From a checkpoint of a small mixture-of-experts model trained on Wikipedia.
Size: width 256, vocabulary 8192.
Experts: 96 SwiGLU neurons an expert, a softmax router.
Below are experts of layer 5 (counted from 0) of a mixture-of-experts language model. Rows are named router (the router's row for the expert), gate (a neuron's input weights, with its number), up (a neuron's input weights, with its number), down (a neuron's output weights, with its number) and show model dimensions 0-255. Each number is 500 + 40 x the weight over its row's rms, rounded and kept within 0 to 999. Numbers have three digits each.
After each expert's rows: "comes before" lists some tokens at least twice as common just after its tokens as in all text; "comes after" lists some tokens at least twice as common just before its tokens as in all text. This comes from a sample of Wikipedia text that the model never trained on. Tokens count by the router's weight.

# expert 2
router:482516521503488464509556525467416551465543501486493460533545460513474496493533477435507528502571590469390462549566515530452478504459507450562480490446551531514566493421409504510501516460558518404500483436475523460548580510452492486544479467491518458521510505444587523467483496490510541563472549480484501439456555518426490489441498557532536502554537491558481469531521557497541553555553519570527508440509464452483498507510553494509545443439547582490518496495478509456457481509491472559489461503504519458549541459545489497549532482542522481542480531532563561508480481535451528521514507509582521570443489517427582587508546433449470544447491600555515472541502466511527479497491454445545505509509521478528424449535462562515455517498535430457466504469537525515541516551517517
gate1:531524554458506572528482513527479493519533465466522462466509515526541443498507516517516461530499528457595523556495412500444448495543507508485480441497482477511428540585547504520503459465442389479561563580507500502489516557537485509476414477536504605462489475506569518495531439476543546532507495566517467521517454557492511486503526445508518526467495562457481470454496549504521502480486534458548489542443462508507479565483468502540500483571495519446504490547504488596477503491534533547510513494508445560549444495423468520524468507497536457393505498568509446522556495522493438453533401530496449469459513456480487397518418446493565514492499482508533485556451461509490496537519529449519431506498465590435474565569534517468546555477524550550476428555484524514536488521450427
up1:528493502523456575532480560534490451523502455499492437448569462482524475528572558519474515437480523472550507569513437497400490433487475455494486485506437441551565507580508490567503501481484414493510490577516498507558472538486418530528408500464488515471510477487593474473508411512544517529525497588443413465500500547459462524472490455513486513463529543554458454553478507544499467526466502458504561571449503518525499490492554425497434449511498495514463497578497478512405431492548563509528478477523477514563523511478391489542490469547495490413418480558535498530497507471479499491480492510499470500452516487426467507514513503473469518519528505476548471520420470510464404491565524461546396480503465480446526481434480527497515523479470462494463545560480426516552524497523495
down1:461477574434535556444521493488494522501551471543524507505519500566508363537514554468540509520505494501462476434421543525437468468458471539556482533475452487431588496462501533477512513438462488530467442494485537476490489538514502472473476563467530476466451525489501499482467500514547475526530522406420572506445464456481497485534511545560514515457453422496442483513554468486507487471518534495551479460470489516497476494495499482443484470484559457514518512510510470517453498473525485475498524517471391402531435539493456455531496497524493447471436483495531521561523538579545488474550539496525491503461482536477407442502520489473532440465512466489545523487527565468485546489419478517379510583470509557531507463459405607406497560548505494474508515534526570496433456530474543
comes before: "of ", "and ", "in ", "were ", "are ", "to "
comes after: "'", "’", "fac", "th", "rel", "stand"

# expert 32
router:574562555430521500478557565579458525430430533487498534464528541583458523529484513449553494495510481505500547510467530495516446473508557560433522466525468519477515450524432468526573522564449439465530512538533468538569484566511484500508490450555451436558480521432514439479508479495507501429457547445498547440491466577533489503528562469470523553541558518575486435523476500522442501483529567527583457425553456511450547409514499469483517454459445469504491543492544479460477476510459520512518516484492478510466528571470454572483460494514568444520484555495577520466522467488474467447486506496473526502507474541529530559505453471486470485476501564537557466504467449501498588533499486500567548443479437495520476548512576527486477542541458411506460500458526448450555468536489452
gate0:561493422418482478551491520440391544516510466495478557501556462538503490550479484471502511565501488494533515463440540462432513517515448471491477481546510556485445434520515514440522509509467489477455521499438588545516510508563483503464565468495520558534415566474531477523485474519533455519548531451458462485484527426513445537503467501564506489465514522511480471501549500498509479493473522531500472376520498443446468474477517449479487437583474476543480523503464503479591610553564494472573516542423455493488507446500444509510525544464478484425497511553505556466539520531502521586443482572440538498490502521566514569461564473451437529494487493454514455582507557477500507582480561539524525559492471457512496478455519517516507522530476526426495524530597442541505506552471467
up0:549488494490533507470457530470466486548466479506503488474450397523546539498494479468509542521520484495504489488479535490523429478462417506542468474522553497600489527502495452497504541522502535498472519577465510470461484496516528483493524475482459478520431410508556457505496444536555416473517517491503478554453518517539499532531628493547441484505533538515476510471444469423524449501505469448463558456526450495492531464445577444439577453474464504470475506504529482421548539499501521476544505478444548470539496461445466571534478579535475527438453576560466479425480498579521498657513618517611491522557533480515509488471550490546464475498521470481507466475418493498504491479511452558492526594520530474545457485465469492521537524488498494437521472489451472524488473447547501
down0:524496554467487480471539451522469465557554501496518529498501465491485540500481536477431444536491550493498516491529515459487422499520522529483505524545462549497546514543518481494512498551493509541544522506428502570505509532491491522443584458503497557536489542458537539530515532442513475453530484477479467433470436529504456565514533489501545459504505539466593518447492493528544523451513550441482527449550535500472546514545464446544542554536525459530439509487497516508495519420479485466494501502545449439526465475527524503461493482433629517462580522425545547486502488528515598412581485462512588541540471567512565562514465536589521527455495520465458511487548472489448491512454487542606478475424399521419512477453498546490567530534487463490496550490478464454554431466462407
comes before: "a ", "not ", "also ", "been ", "the ", "an "
comes after: "he ", "It ", "it ", "He ", "was ", "which "

# expert 52
router:532520484397547472615484501500456531533531416453427545513483478531481423483532550529505509532455580455487523502529499497510466418528564516504466482523507407499481456544560445528546541462511525530557562503524522516553541554460508458466447454550482492461523536451547516537590482516518506539557472436497540488500553462445507515471528467438458436471514488528505559583521497531573426471515460551496440426553566511448431544500500500509481480553509425511558540523478460528523511541579552519542477579469501448437487488511490470436459507463442521567521570560510469460559469512538484497450551488503495528481454454455517532522426436429484473485554512478491540586495521518506486489463480491538567503461450486499526535504501515458432490522488461504504504546561447473488511502478497
gate1:452494445519528528511476540500551421489554536463492528492518517484514520522490467527485535511473474504446489520500440522438535484503487483501435445464516447456423429466564430473507525451506515462477507464397527497461524528476473552581448509525486539548526462532485503587475542424548508510466493440483494561423461504515423485494499527431414547508454524484476520510436518540511506447488491460435523448523447458493516524517462519456450497593442487528416488520472564567591519539484507455516491496520514535546468497505466540551502472416473499510520485576484506452538584470449442434606547527457457490470491513420451480499495526507499536427468508523477598498416500472484526500559503484491454530511509429434535498580536486574498512463449476522522538509512477494523431554459492
up1:533462500489539518554462493545533486521514580534505529490440504503464533581465505539411522473465554471465473513540510526537542453559484467531526502489426465479527502510503531530458483505515531481395480413496525567501534470474462439517573495550450467502486506471489579492523463581500610515442576497471494497482507519498537444511428467497483490464487563531511470432453542425489489445545525448456488484498481492481557492474490465582511514463472484513540493454504506506537461488542500448565508561503566577466466437574484572524488570542450566517456430527454475462513470478499481524529511455503495481488527548460539530506561518525488487502494439530537502530563560496504479513474457473479397550391454447480513463448513532515530489536526411559455480487595546439497570512442484
down1:502564442581500484464470512523450572565492522477489526482578498581521495486525523495535501568412420536489489505430519453512575513484491492522522443450513471535531558572520518437495504527526527434491513463466531512510522516556492437478452525504491546501452506457409513506468492506479531451478451509488481560472540536482512479532461533530467533577464507478512424502438434509490551534506509486515530500481488552454449500539460593546449535565498537531539570495452509505557491575401534520427498423508529457490534579516484491557410446527493430486513509509481505499586506535506495493489522531519506451496550509559457478515462525500503578436482489528540520498581542537631451489459501477452499569475482532512501570552514511601514570481505495543486469515529476515483456443463505
comes before: "the ", "a ", "to ", "his ", "he ", "this "
comes after: ", ", ". ", "and ", "\n\n", "more ", "but "

# expert 27
router:473547511495504495471522542513567445535455509573519513535536466552496489488472557470442525478558456449516496484494489600461564512458481509503487470525517510468476471511514516468448531534546579561508451563539511430424530450517473523535557493545492434529430587540466442462520564497525452534448501535496435572476470445447494519438503468426496419469488473511424467502444472513569512519448579496528562513526518543528568551476498517451480560499477436517477471486493482485490448486458518529454502562529495535455530518460559540405509489492486518471493465464401564520464483513435534543456582500469534489520448545453495496425549445475535494494546555461480535458560485496512526475510386557506542466476536498449428435448459521539495475538489475486544534461481424478515517494518483
gate0:571517564502424449487525521552483451542478483476477516549473515528498493580489541496515549549423611522442488555507517534464505514545477472496465437476470495549529515464483472504515529557508506505515528578529564484555451518496487488533558491538472587460498465493517495505554545501504468436459506456484509488524455519442441540576474570401485489499492493456520544469578506493509525529467457543521577487432525543508553460570561460539508511460489553501486507466482461440510498485522495531503523459468487563502474487513483576467458587511482446496532549488485538505512528578489506510534521463510453514455434519461570554466435527445480523554551566503435538454521526625470431466508455491384492504432471454506498549511478398526516506454503486544514447478518481478494569484427477
up0:469512433523561538491454477475490553469478526526530479486511457472473524442523443462474450415545510492539473458478488499514514536517552556482515541547496503475492451577472509547490509432462461459495523477426443545448587477458520495433475537540519512482493547524477482528463510532516466551551532555495529425469494501571548530459523458542536523505501505478527501518484514458458443464573514470492445536491459486478442523415478534431518486605543451498526544533504570535442567538532487479527443538539512446527537462514479462553558461535504563525547512517563474506522484400544468445474519522524503496540496472468542433569470515551520478434469458532551441536469495439571526521465509471547551468617449587479518447536513519466533509553504599466492496601532512510543470497561512
down0:502407480502586527497490521527497421546516458480467484475546540502483539457467484554550471478576500500534480478519511483507526492510488584472509547555544481407474531526529516463420449515522426522522476467459482491495489456502527472550519513480486379472482510519505583539494552561549545550501496495471593512479451514416481497526486460517517535553496506612531519481484478486461456470455495464475512475539549494461481457438432447525511475502517484480551503477502581533546482419501485472554565506396500540494448539484525481522459498493521522553482531505463538572437462458419490481545508525473506481495602502478457490460503476435495443519548454553445499502519523506464508553493553515441566451498514538516423521530411468434442478496473478498492550479457570367477504488487510
comes before: "–", "', ", "\n", "; ", "'", "-"
comes after: "| ", ": ", "; ", "(", "a ", "o "

# expert 7
router:495502502494474535495546460477442528549485472520538481484519466475513549508560528538470561525530520422508500487471500437517582528468529490577473493456524555506452470599496481522491449414466557532409562497509485525474540477479488529559495456467438486492435513552446572474577533472523478528571433466492435589448493416485475453420493508554516463412478477566444513459469427524477514552531481467473494591510493512542465506460499494521467493483549538499442485555465484495469522493503471523459469487525475449466567467443557514510555486447484508458514536483483420435547492422506590592495498497503542524501475523499451526570520520493524553489561463500531519507469474431500465513545558524524507524537469511430490501467460524513511501579470552527476447545474473585595476559505495
gate0:500541493550606448492574451536502408487503582448451526530554412563545514516520425461580428498460430548505499512491471491478501582520584562455542452467440504521492504454525475484506491510487485509486510537557520497496517492491517501523545454556543517415529494486535526545484518516527524489550517511553560467512488523441476556501575466460558584541508486468517546455494495468526468471551491479529534527425561509520498521500480474485544447487485493520515503460477471515456466468482442561575468451553497568464482496473503518577493543574452501540533600498557473507480511430392514514554496520531399505458497507502479441495423509488553433510466572441487489521529542498425485512532463488434559514460481500482525531510497473468530520491570551552515547478515517452491566486541471
up0:404435568531499479509538500510601468463494526519505516542503553498442463472475521475536483494579531469551506458532516476491504433500454487551423472517421530539439474497495459446483484531536474498458544422554483577508478474531538475453449587438457532526572541527485534495533498470521524573489470516545529509488473527542475423529467468501471528494466450462481577554524514494424530548478512506463549505550509528442489575508428564490453485541515446467473459476579449492574534497485484429446451469490544515379503499513491505465462531475525477450456516434512487460527517488539460524489542472465528491512422471492518529483588494450430452466483546496562515457459521475475446484475598491469518490557473539450486529529456505468448452501472495458516444436481481551453481480534593
down0:505548485562501458537478462525501543445408532497538540484500577529501435470450481489470518498469614516444557476460499455459455542532501440489519381485477452500502538498496495503464500541514544538463498436520488498556480487499493481513536476501444456498503496515552561573395548578531511441427538514531529519491469509487482540558525481526446525505507540485516530559482405520506526481484521482446539553559517481499505453419525542428533494549527465478534517425504555508472475520491497402467460503456498555615541514558500561515570420447489520529543568562487491475495479549527471490431492496527493462516488475504521465493481494557474431466532570570509528477498526487551459454442522492502514527530522450500532532493510490511622512427528498511523520531483515471471416408491547
comes before: "- ", "; ", ",", ". ", ".", "/"
comes after: "; ", "201", "$", ")", "200", ","

# expert 49
router:461469467464485520562536480497422438503540468510520480480423416534439470455475498546509471454560534514557429505509528481532575578465489475560419481490506523555433510494478499423523498436508523512424577466444525533443495491554494497582485505509482548530516503489469520468469520509507497461584442520435460483522503439545490527439472469494494568491467444512433540512447516470527440496528427480482513513486459500537473569563470431459458529443476455474491449565466441538462539510543457522494473561547486530513464428468475537575511528547495478554466538453442485465467525526488528483500579455482494560530548492491452434531496520488466458461485459433553468444514543463518452478566477529506516564533517568450518420469453528547462463475475557538465522500493461569542501577505535
gate0:491487506531437499481521561611474525490530498535526489515466503536550499527477509488448485491530522538518468548502418536536380560512568488503464432418502481525496481454497503491440436528423503451511516478529538520560490509511530528542536443485482499521525437518456556508534499534447550505495435476525527486521521511492559599507498505444539523515493504525447543443484471494520450496468555524526516528511539452503486481532501471526528514491396509548528521501453445553517517491498436521553471489480492485526418504456447542520430477507415453478532550455542515565437564546517463502517476486613467422519470416417464481494514447449487460453488468535532480451537506559464539530471456473509477525454475537477527530541491532545504458488612494491495502474493538477592413470376467
up0:487508526529462532517475505468519504506596442436469557474494510500464492451518466488417488501503560476464491547521518549505522555469573454517511480490442533519443502423536500454453511545462443443518557446440611599548464528476513529476546495447482534499479463474501481500535505458532530551516466464464565461449525530472505474586555543485544539538500480457493571492503503569481498550503487507549514476437600515512492517522465551543448552470492478480543440516521456515596525531575489545546507483513536478497440530469456474449486545437472464490411509538566513558545559503469466449448484473559549444495447465546484520542481455417478465513527521546514509464533547504446519529493558401450461502442498492471444469557553557530471478482560487566529467549553523489460521537468502
down0:500493494485526508499508488479561515524469491540438473469510496466492488532536449525545579518469453508534552523470462471440525505512498536550492456527486504445506471539512537561500482462479504441460533460486515545525464488575515498466553493492534569519484498537552552489560489470517466514466522497545446558454479493468462509546387493472472452460432512531594490527495533560540546473556568501413495506542508592410526469493458535526504482566546557597498399503450508497501408507529471496507478508530548519532484548488454484494537495592494523498434546480553489515555482535436490535453521485470518568531486501488553467452510513497539505476466471516561552544471558496467471524385486556529452446502481550547528513579495530444467650489512554515494471546407479475504457533543528
comes before: "0 ", "1 ", "| ", ".", "\n", "2 "
comes after: "0 ", "1 ", "2 ", "3 ", "| ", "4 "

# expert 50
router:386467506493463537485548424407461456531497432491485532537501471465514529478488500499476533485549489441600472491485480468505579522421517426533489494488509555537452517526449456532477492472525532526436547533457498511459556462565479544488492469501458507517445528548449502438510536469540524480563455461517449584384545457544473441443467511540483531435467446526465532525494474492535512502527493506476498557494513481552460498490485511477454520545527493516496477561488455526458506571482539498448540478506478438480540516428526511513520467510468510492482495492475485500461537410453606537462543464507535561509481502515415472563549533492540534433508478435496506513485489421472497446480528553494568473519451519482461527477401536477500475563434557533471417512471460595532456558501559
gate0:569424567522518510497445540486547476518557574549518536514391564503556521492497510506507508548542533510433538448537466554514491559570481551477568461487515478475458510451489530528471438523534480517512515541480502530471530518543476514508551579555524523507508480506484524521513489559501483536454561511480468517585534541510508485491450475477560457508446483546567549452570477441530503542452528554489528506468508517501513462573572451543548541561564502463454451482587482489544551444404472544482449465557427528576446447559514548449547525474472495462559498478499549539532520523466547542468539505456498508436517512526508557447540476486566432516443507478457500502505512513414528474508515529501417483448506548499480465510511456561522540464561526534518481564587501481472510427554521
up0:433499527451485461519502498433539565430470514579466522521509542571441519514501465563519487440461575489524447503472557463537492452486492454505497543474486501536545496454530533450465509513483560483426503494503579452480438488484486514564475492437523538467421467493498471456471508475477503479485445492500513515450503453576499496514474528525464518474514507531411455527476524565470511551517434523578464539544505558516500511512491487472410496454441438524477510568445521512502460523542453394515440455482574533449554555448501476447474466521447528544472511449436535447528453419476486478501562452537529538535475533582514486548526594500458515493568463593470559480503493555509453531499532518478552480515495485488489534470524546489539505602511510410410538474470476494461460524540529
down0:478539555484508485501538476423471454526530509526490467434467523473489449459505461487471535521563478532549539530476495534536486468506613509565511466470419473498468432467439470540527476577529477489567520509529484454499527496439487519465428548563507434521467419489471589455587518458546528517491517439436494493519544517497586465490421486476540438525505521471564494485515468539447532486515557495470475505510517514483489529511539489544551443530411523487502438487486459502473509488462562551520465469576496570495494445402526508490551467506489455507483465559481474445534535600507460490525507501513562474542405519485478493429551477529467462568479571578440421507518491527538499548470448432508542459533511516540503460508577597516541497511532510518578468535502499526535538512481522
comes before: "| ", "|", "% ", "\n\n", "9 ", "3 "
comes after: ".", "|", "MF ", "DF ", "FW ", "May "

# expert 10
router:560515539520482505410519446510476453528549494500472517527498463497554534522530452541473512497465473466408536561530480447430412445441464509569525557483455444485468496523531447490449471469515474522493465509586456479541477522487459520519449431506448430520547448560565475481532451491570477490440432517491510538496398449526517424542449435519467521525451556470496498503418521485546467561553526425431544532482452492538544516534518511530544553563513500551439441543556451578517449491466436454485547507501525460451485489509465449507545499470468453482446568503419477532517495437497492510527565483513496556471502536483503491565479514470497575525430516463516494539503507493445471489478476532427491505484462514526456498499486527553522463505440474570525390526521477512424507491515532
gate0:540529531505517526483484506557587525450470525465519465497462509492399507495597488457439488498520507531522471439532494567541479475555564565513487545443533552526522530462515515507509512499563514534570571513438511517510467528566420479436464494542552520500520492473507512532525455615488539377436515453510454483535570508461419505522549521463430478490492475512519529563532489471416501529499556503518523495502573450476481545517563493539457502445498498498523510386519486473543466486564478519516455461447557567502452467528538519522486468505549482457399522467481515458528469529473478468529513535510513437464511600467518531457511444524473514480530582526505478535506486510510465545483511580478468493604563531472489478544549548474488489486513539464465469528566548488487537437447447
up0:512544500523457586514488500453499486499490553513566483500510491536513479515484505495518482552517540485500573410458441533502527460454471495493516481518523516485465507493520548501495510574482515453475439476508507499417537529533490481440483503542522610452506541506513454559485482474428598435497474449514533452469472489475506519481543531469410461471518428487505493478460419544532538468577443542482488520517488547560438440467499522480542506494406518504554499554415523522521545486510495405475533542514441478489502483511435511427536520501537512536515518478491474507537517503609455497506480552490457551534404494509447470472420496524449498544507522443455624498541504510481515464518601541509540406475638484522528479525500481483440512504478418496500579473485509461537470524520492
down0:476439478475475492542491528535525435574524476520538497558513523503524461500506510479470499442519530480575519429512545526534522535493540463525493494441482463449549514546476510535463504495475496423481478572487403398436535490434460491423488554507605498526514518508471504502502558451467444516443498473481478461447547483551455518502554436446570499538506424526459499491537493451527550519532464442497495452512478479550452511434482470453500435504497475536545456502529492463511548499544526532479472417449561437497489514594548426443532503439489470530516485506561532535588484521453512541485546439486447430427533451468471546494535553522477435417445462463448479551512543507536494474502520491448545515424528430469558551481553508489521441516484528467465514511491487399489476477505554
comes before: ", ", "s ", ". ", "i ", "a", "'"
comes after: "h", "g", "k", "ak", "id", "b"

# expert 51
router:416475508499491469458544446421457513540451442548486557504453420499515466471527535510488527509495486414538466467491503440498598526434465450553450533509502564549499520525485426531403477441487519550459583514485471496417524472533559538490523484483489484560480488533468515432574506457518518500545467475515457518417534430526428459444473495606482515447435476529449502511533480480523467483542476468434507579462534458543489567474479491482489498488530474503473498568535475532479491553475527486428537525537514464490584501456550517509545495497498485478461499483456459459520523456475534547504572471453533534518504524493414477540521535545505561456561477443570481496509531502494481466525553531544484522529459521464437525480431471445517468551413532530496434547501453562530485586498535
gate0:575475513461471507464508501496452480442497614468498489485555458495477495424490467532539491491542555486505574473510436550450459501491475486439518454551460506535518507539418476509435521550486422458549501520473530507461454479430494481505487528507492582463466488446503508492511534485490488492519525506474592455529503527451582521492577528524557518531547513521449450494449487484534518555521520500539508480476439525475529512556574514517535481452511457519521473482484518446531488448509447471456425532454421517579471486492449521529476582493512541547582476535497513546475519521512418455559498452467455459494523474393555570510478494419461404522478482517471497476522464473496526525498470441513498388541520547483485510547571484451580556434528471479533464550449511494459533433593494
up0:463492398495487416494465534507546517475510481530497499516411500481490504507534506474475536471483418524505519567594541476494568471492549493448515506461526466473452476497558522543507557527508502489577516537504539478510595477542478506468487530416511463511462479510540473455456482503519516476496474532546445509544465483543485507508386472471460484501486524476537522514532465522461450537523466559514474581441512558540497587466514580471530520556514512440489502562493456567577441483495470487458479456491564522542509460463516542507447434519433516457459516581515487530473457490445519459467472491606498568454511445555468470508546532438469654517486514471476545495580492479467483556459428488491449519477468526450489495474531555516495431602497488513533490488521540564500523546484481
down0:467576541468489511506474439429544490515543488566474546532495515526519437537496519527530511513517575481427510498511540454510497412482450431486469455512527462545531480486583485478537497437486539490600510462544551478504499403482476580523572478453563517486418549559528452508504515505523513375555486474486493490436496476454470524526494453441469480539522539580453513468501522509518478519528465538532555511545469491525491485531449465418426455509477456577490522483519573464449525474501482496509449450486465502583468526495530454479506535469442547461564517482450480498547488403424476479486479424525539456528500511581491570527460526541510536495595506474497440534585473523478482404471535478468486464472500507589504529545460531482462524547508473480518534530521523492517527497517443
comes before: "- ", "\n\n", ".", ",", ":", "% "
comes after: "| ", "|", ")", ") ", "third ", "October "

# expert 3
router:451462504476551494462503438521487464536473457497526508474511509494504577547550535556553463506498499512485486485532577514558563520475497410496496527503573512579480516519461493552477443462588597589488452525478480476479533465604475540540521429456475487500473520484464491482499502568530483492579405546469420499488471505502471497492482488530547517408504467507438454435500491490560475535497554484493486498499485564465557553487475521450441559418561525492536455548526437553521479545462485519476502511492578504475504540487568545466466532438486521471462532491406523475452533499469534566482479530520531566518533466503464530475490541544500528519493504443556463562480543493453544486466492503488563558395485525543493488414538502485497475581533559529562482517426440572462506489504526
gate0:474418529477545455576558502497491499511439467480492447507473499528489502542518495488487429483446511553502410444494594486521414455488487466483510501574493566490416541500482540501587546443489529487511534547411483445450508544536448537491494596555502483556470463449532458529517495543565396519518513463508526491459489500516549513469467524495506520503513476511515537512456496511465509542499453491474513511530515504445513509477476424470481562455486454427556540471514468488480536533507455519509499483442483469536466459462508485525457449558476450575516474558552506510501500460474476488521514464540501460504476484534556565486540480534497538464484555506512414485624589550597523496479498454497575423509460556480532509483584515540441472506559487453535549390477529478424500476534468
up0:521464494523497521485461514513522453486547474471504514516504453506460566493491517449530495518487558489432510528430497455506567452465491474507432444497540603509505587508493653451463535564460524509511429533492496473502524534466446505508446594509512569546512523503496501548542516547480421472532536442462485463464557530506534554468499551473494516546436501498513520503440409438533490495494472505505562570450421482498459504516483467515501542475442530524436471442484508519499536535536446474511490420495531514498469459483526539504532507487486492536466579543511517368548547503529454541520482519552485490495481476555512588493504495573517499543462544478537532465506510610515491503570474542484488490591476502524473468549515527515485513566561474620500466429493499451505437500551460
down0:499474467521446461541520495463523477456484445489518474544521488537468466486559496496496479439523413464371500533539424526515480427533561539455452471393470596532491566519425557468497538573483423517596449527453492484469552455460531582531531511498503529452503434534473521503476502459462467525504512489478502505526495442506494498521518488491478504479569516533498444516484468520504560574555475474409497477459489492463446478464488441538497526480539491465568446378535516498512494465524536531516471478501526557526494470485412453469522489521533517513490431560435454483539545488536468443562473466460510514506473496464449580451503539489472542469478539447450469468457454508486544496534479575477467521543418532375521517505483445526440504486457512520482505523496578480511506534531516
comes before: "| ", "; ", "1", ": ", "2", "3"
comes after: "–", "-", "B", "202", "0 ", "."

# expert 57
router:430464500532488537498456499418515536529509506422450480475529443432508519471506558566552476462541436460550486445525530463468556475507494459590519525512446538535460511555534458490422498486542539520530511503449538464496489520546485461553533465520504538530438509539579498457546568519540506482565392510447414536516496483444450428504530500531532468465505535487521606503517531508517485499436499447435443544442473540562529510536500503493491513464496481502454495475444477498484486547419493526478539460540469471436575457404488495500564497463458484525499509529465435564524542483454575508456517462488560465440442462515463520534559503538438502479519548507492554521436548504481454527528480541539531553449444520496502512491459446491544559552518490578462552564471480566539533544464496
gate3:569486509455571420624465512440572448488562592529447546580478513440521488529553422497502481521465513519540518508505471545494550485560507467484496475514483493506489519485542517487471532488449528443477442480490457524502491481533444538556539526510493535438546455456551494546529479449498528481487490514479488491496544576484596467496536500480460547554523471519559540466514514544527529416468525508529500479592482556427486465487458486538504508507515576473554481499561499531529579427475409523529509476432437565561451575512468470499487475498517470581498458479576465451584459510492453503494530435499496505457520528438443571496452471514490491514528518587500503463531408501491418543493541468516419553491498512450452520532506517428494491490510509527508468489494475504446501472571504
up3:526463504386477482566426534510462478511524566497514506562490539445493494530537463556424465485480484522591476512542469565419542459571464527508434542590448437434488492476526442504518454462454508409492486527534529595497410511561473493524532487488494527422459500477562483475497434523531503460541574514468438499482531525487589442503525445546491543516539412488547506449484491542507512481474550581515450398498454561472497459505544541539500455474532518498520472503485531509466551426490458528541477473511489492527490483503418544482545448538484502500540460485540463477531515556465474578422461451434502496474508450460481505485499457547538454466515486559543481488481488518461483547516518461481465505506570553453453495539468465448519520492516482507503528530435509525408504447508473
down3:565440465475520466435559467492543438497473515498543530456443468540550414449429520538448451436537552443548556471522505488534451448487536439436484490537507528505452480512539530485429458598546482505491551491456596484491557480528530493557488535537492490495508488540497480441471511523499520522511542461519587506472464525504436552487609452489545458493464526597490453496543457486490439523444496571499482488514461486540493523515481527459461539527521539513511504497443486441505493479505455537522434478450566520486504484505515533558415511421491511523509512427523542476547465451502531457494550532439510467455603485498560479468559509479464408471576421471430515448546444537492517500585478480479556516572418527476517549502469499477498443516490516473488516448523462534490491530478489
comes before: "|", "| ", "0 ", " ", "- ", "+"
comes after: "| ", "0 ", " ", "1 ", "% ", "2 "

# expert 29
router:505471589449535461486477564517483532453551461549507562466554585521454455518549477462517425555519507494465468481473560439547549464461546520494448493498477498488531485471505513603478459515532598522549535494555525476452453591567536430464508502504504515536483586476547502470528567490504532453473503537514532545491524479442426557600468471484537446537478467514552425524483562471512578520510485541444477503523498460551564445530485440520565488469467461478539538524472573469545501494496535434521474493555587472433504484530533514506446516546446539498470500493552511486422535566491521484503520468535512554444499502568526449530498477477479421519440435525493529503563443478541513529527484554423535466514453547502487467497514478467493502526542473532499457479552474522423423473488511
gate0:426494441523516522486486416510522485448478489554390412496505509550464457522503499510494517472484549511500429530563517511483508478528498479539453498526481529519434476520596537465489488573519560523539466527520471519457576526514468429509445472539483512405555436479473458535517487558582495496498503455522534461565492539469502479586527483491528548503521412464444523442445518479485537489532569498458534508470563548479511527473548528468516472473473466467482408533480522525493454474551462479577500523480520500466471532530425585537481527501479493494520531531492498493490454459560395460545489463545550460438486466549528510521529514470469415504482530537491542505439546566480472460534446453471482508524540484534514538568481515487465466548486607541608491442551429501464459472467450
up0:516479498587522577530528551504503501501469525483589530552399559490519420548549488444501566502464513517484519507441521486491502543519512536509510535515488492455586476472518519459534442518439506488559546536470511538568453502466534496557503461495478527623530502443493543471540505389487476497498518536538513543488562493510511445483592463538493419510439484481495458505451487525528487540471514535592533504521472531476492464436478566486473543501483493503526561493433471396522473582485498579495549549525493546437506495511518473506478509544537437528436527454500596514503511476486533556482483503548511533464465499459497475514490488505477468514476585537555475600521473406512535555507437422592458597496489449518511509477524501497536564470494542495488442531512527492462535500462508
down0:508481512543453564547503454481565489465509485544532454589465527513506415507503485489524447422508543496545515596554490421486431565451454536462534442440454510548474548455527524508517498507447474457465516511465558564518476425557406435551483460511447504484418465530498446435551525561493506506497546540578493491473518519499500506449509451521567487522543548457499530520459548539453567555501499494583544510483387513515544520475438544532408518483407523495504506476452483535469538499463457473463531490460516491469488537478461487436474531491435528547430483494486540491477450507482503490480590512502517531501577485514501528530556522557492565527517532509556429455499488518417523443483497507487485461483504522528493509499489479495557485458430558481565482517464484520488507467508613
comes before: "in ", "by ", "to ", "on ", "the ", "at "
comes after: "was ", "he ", "(", "He ", "and ", "a "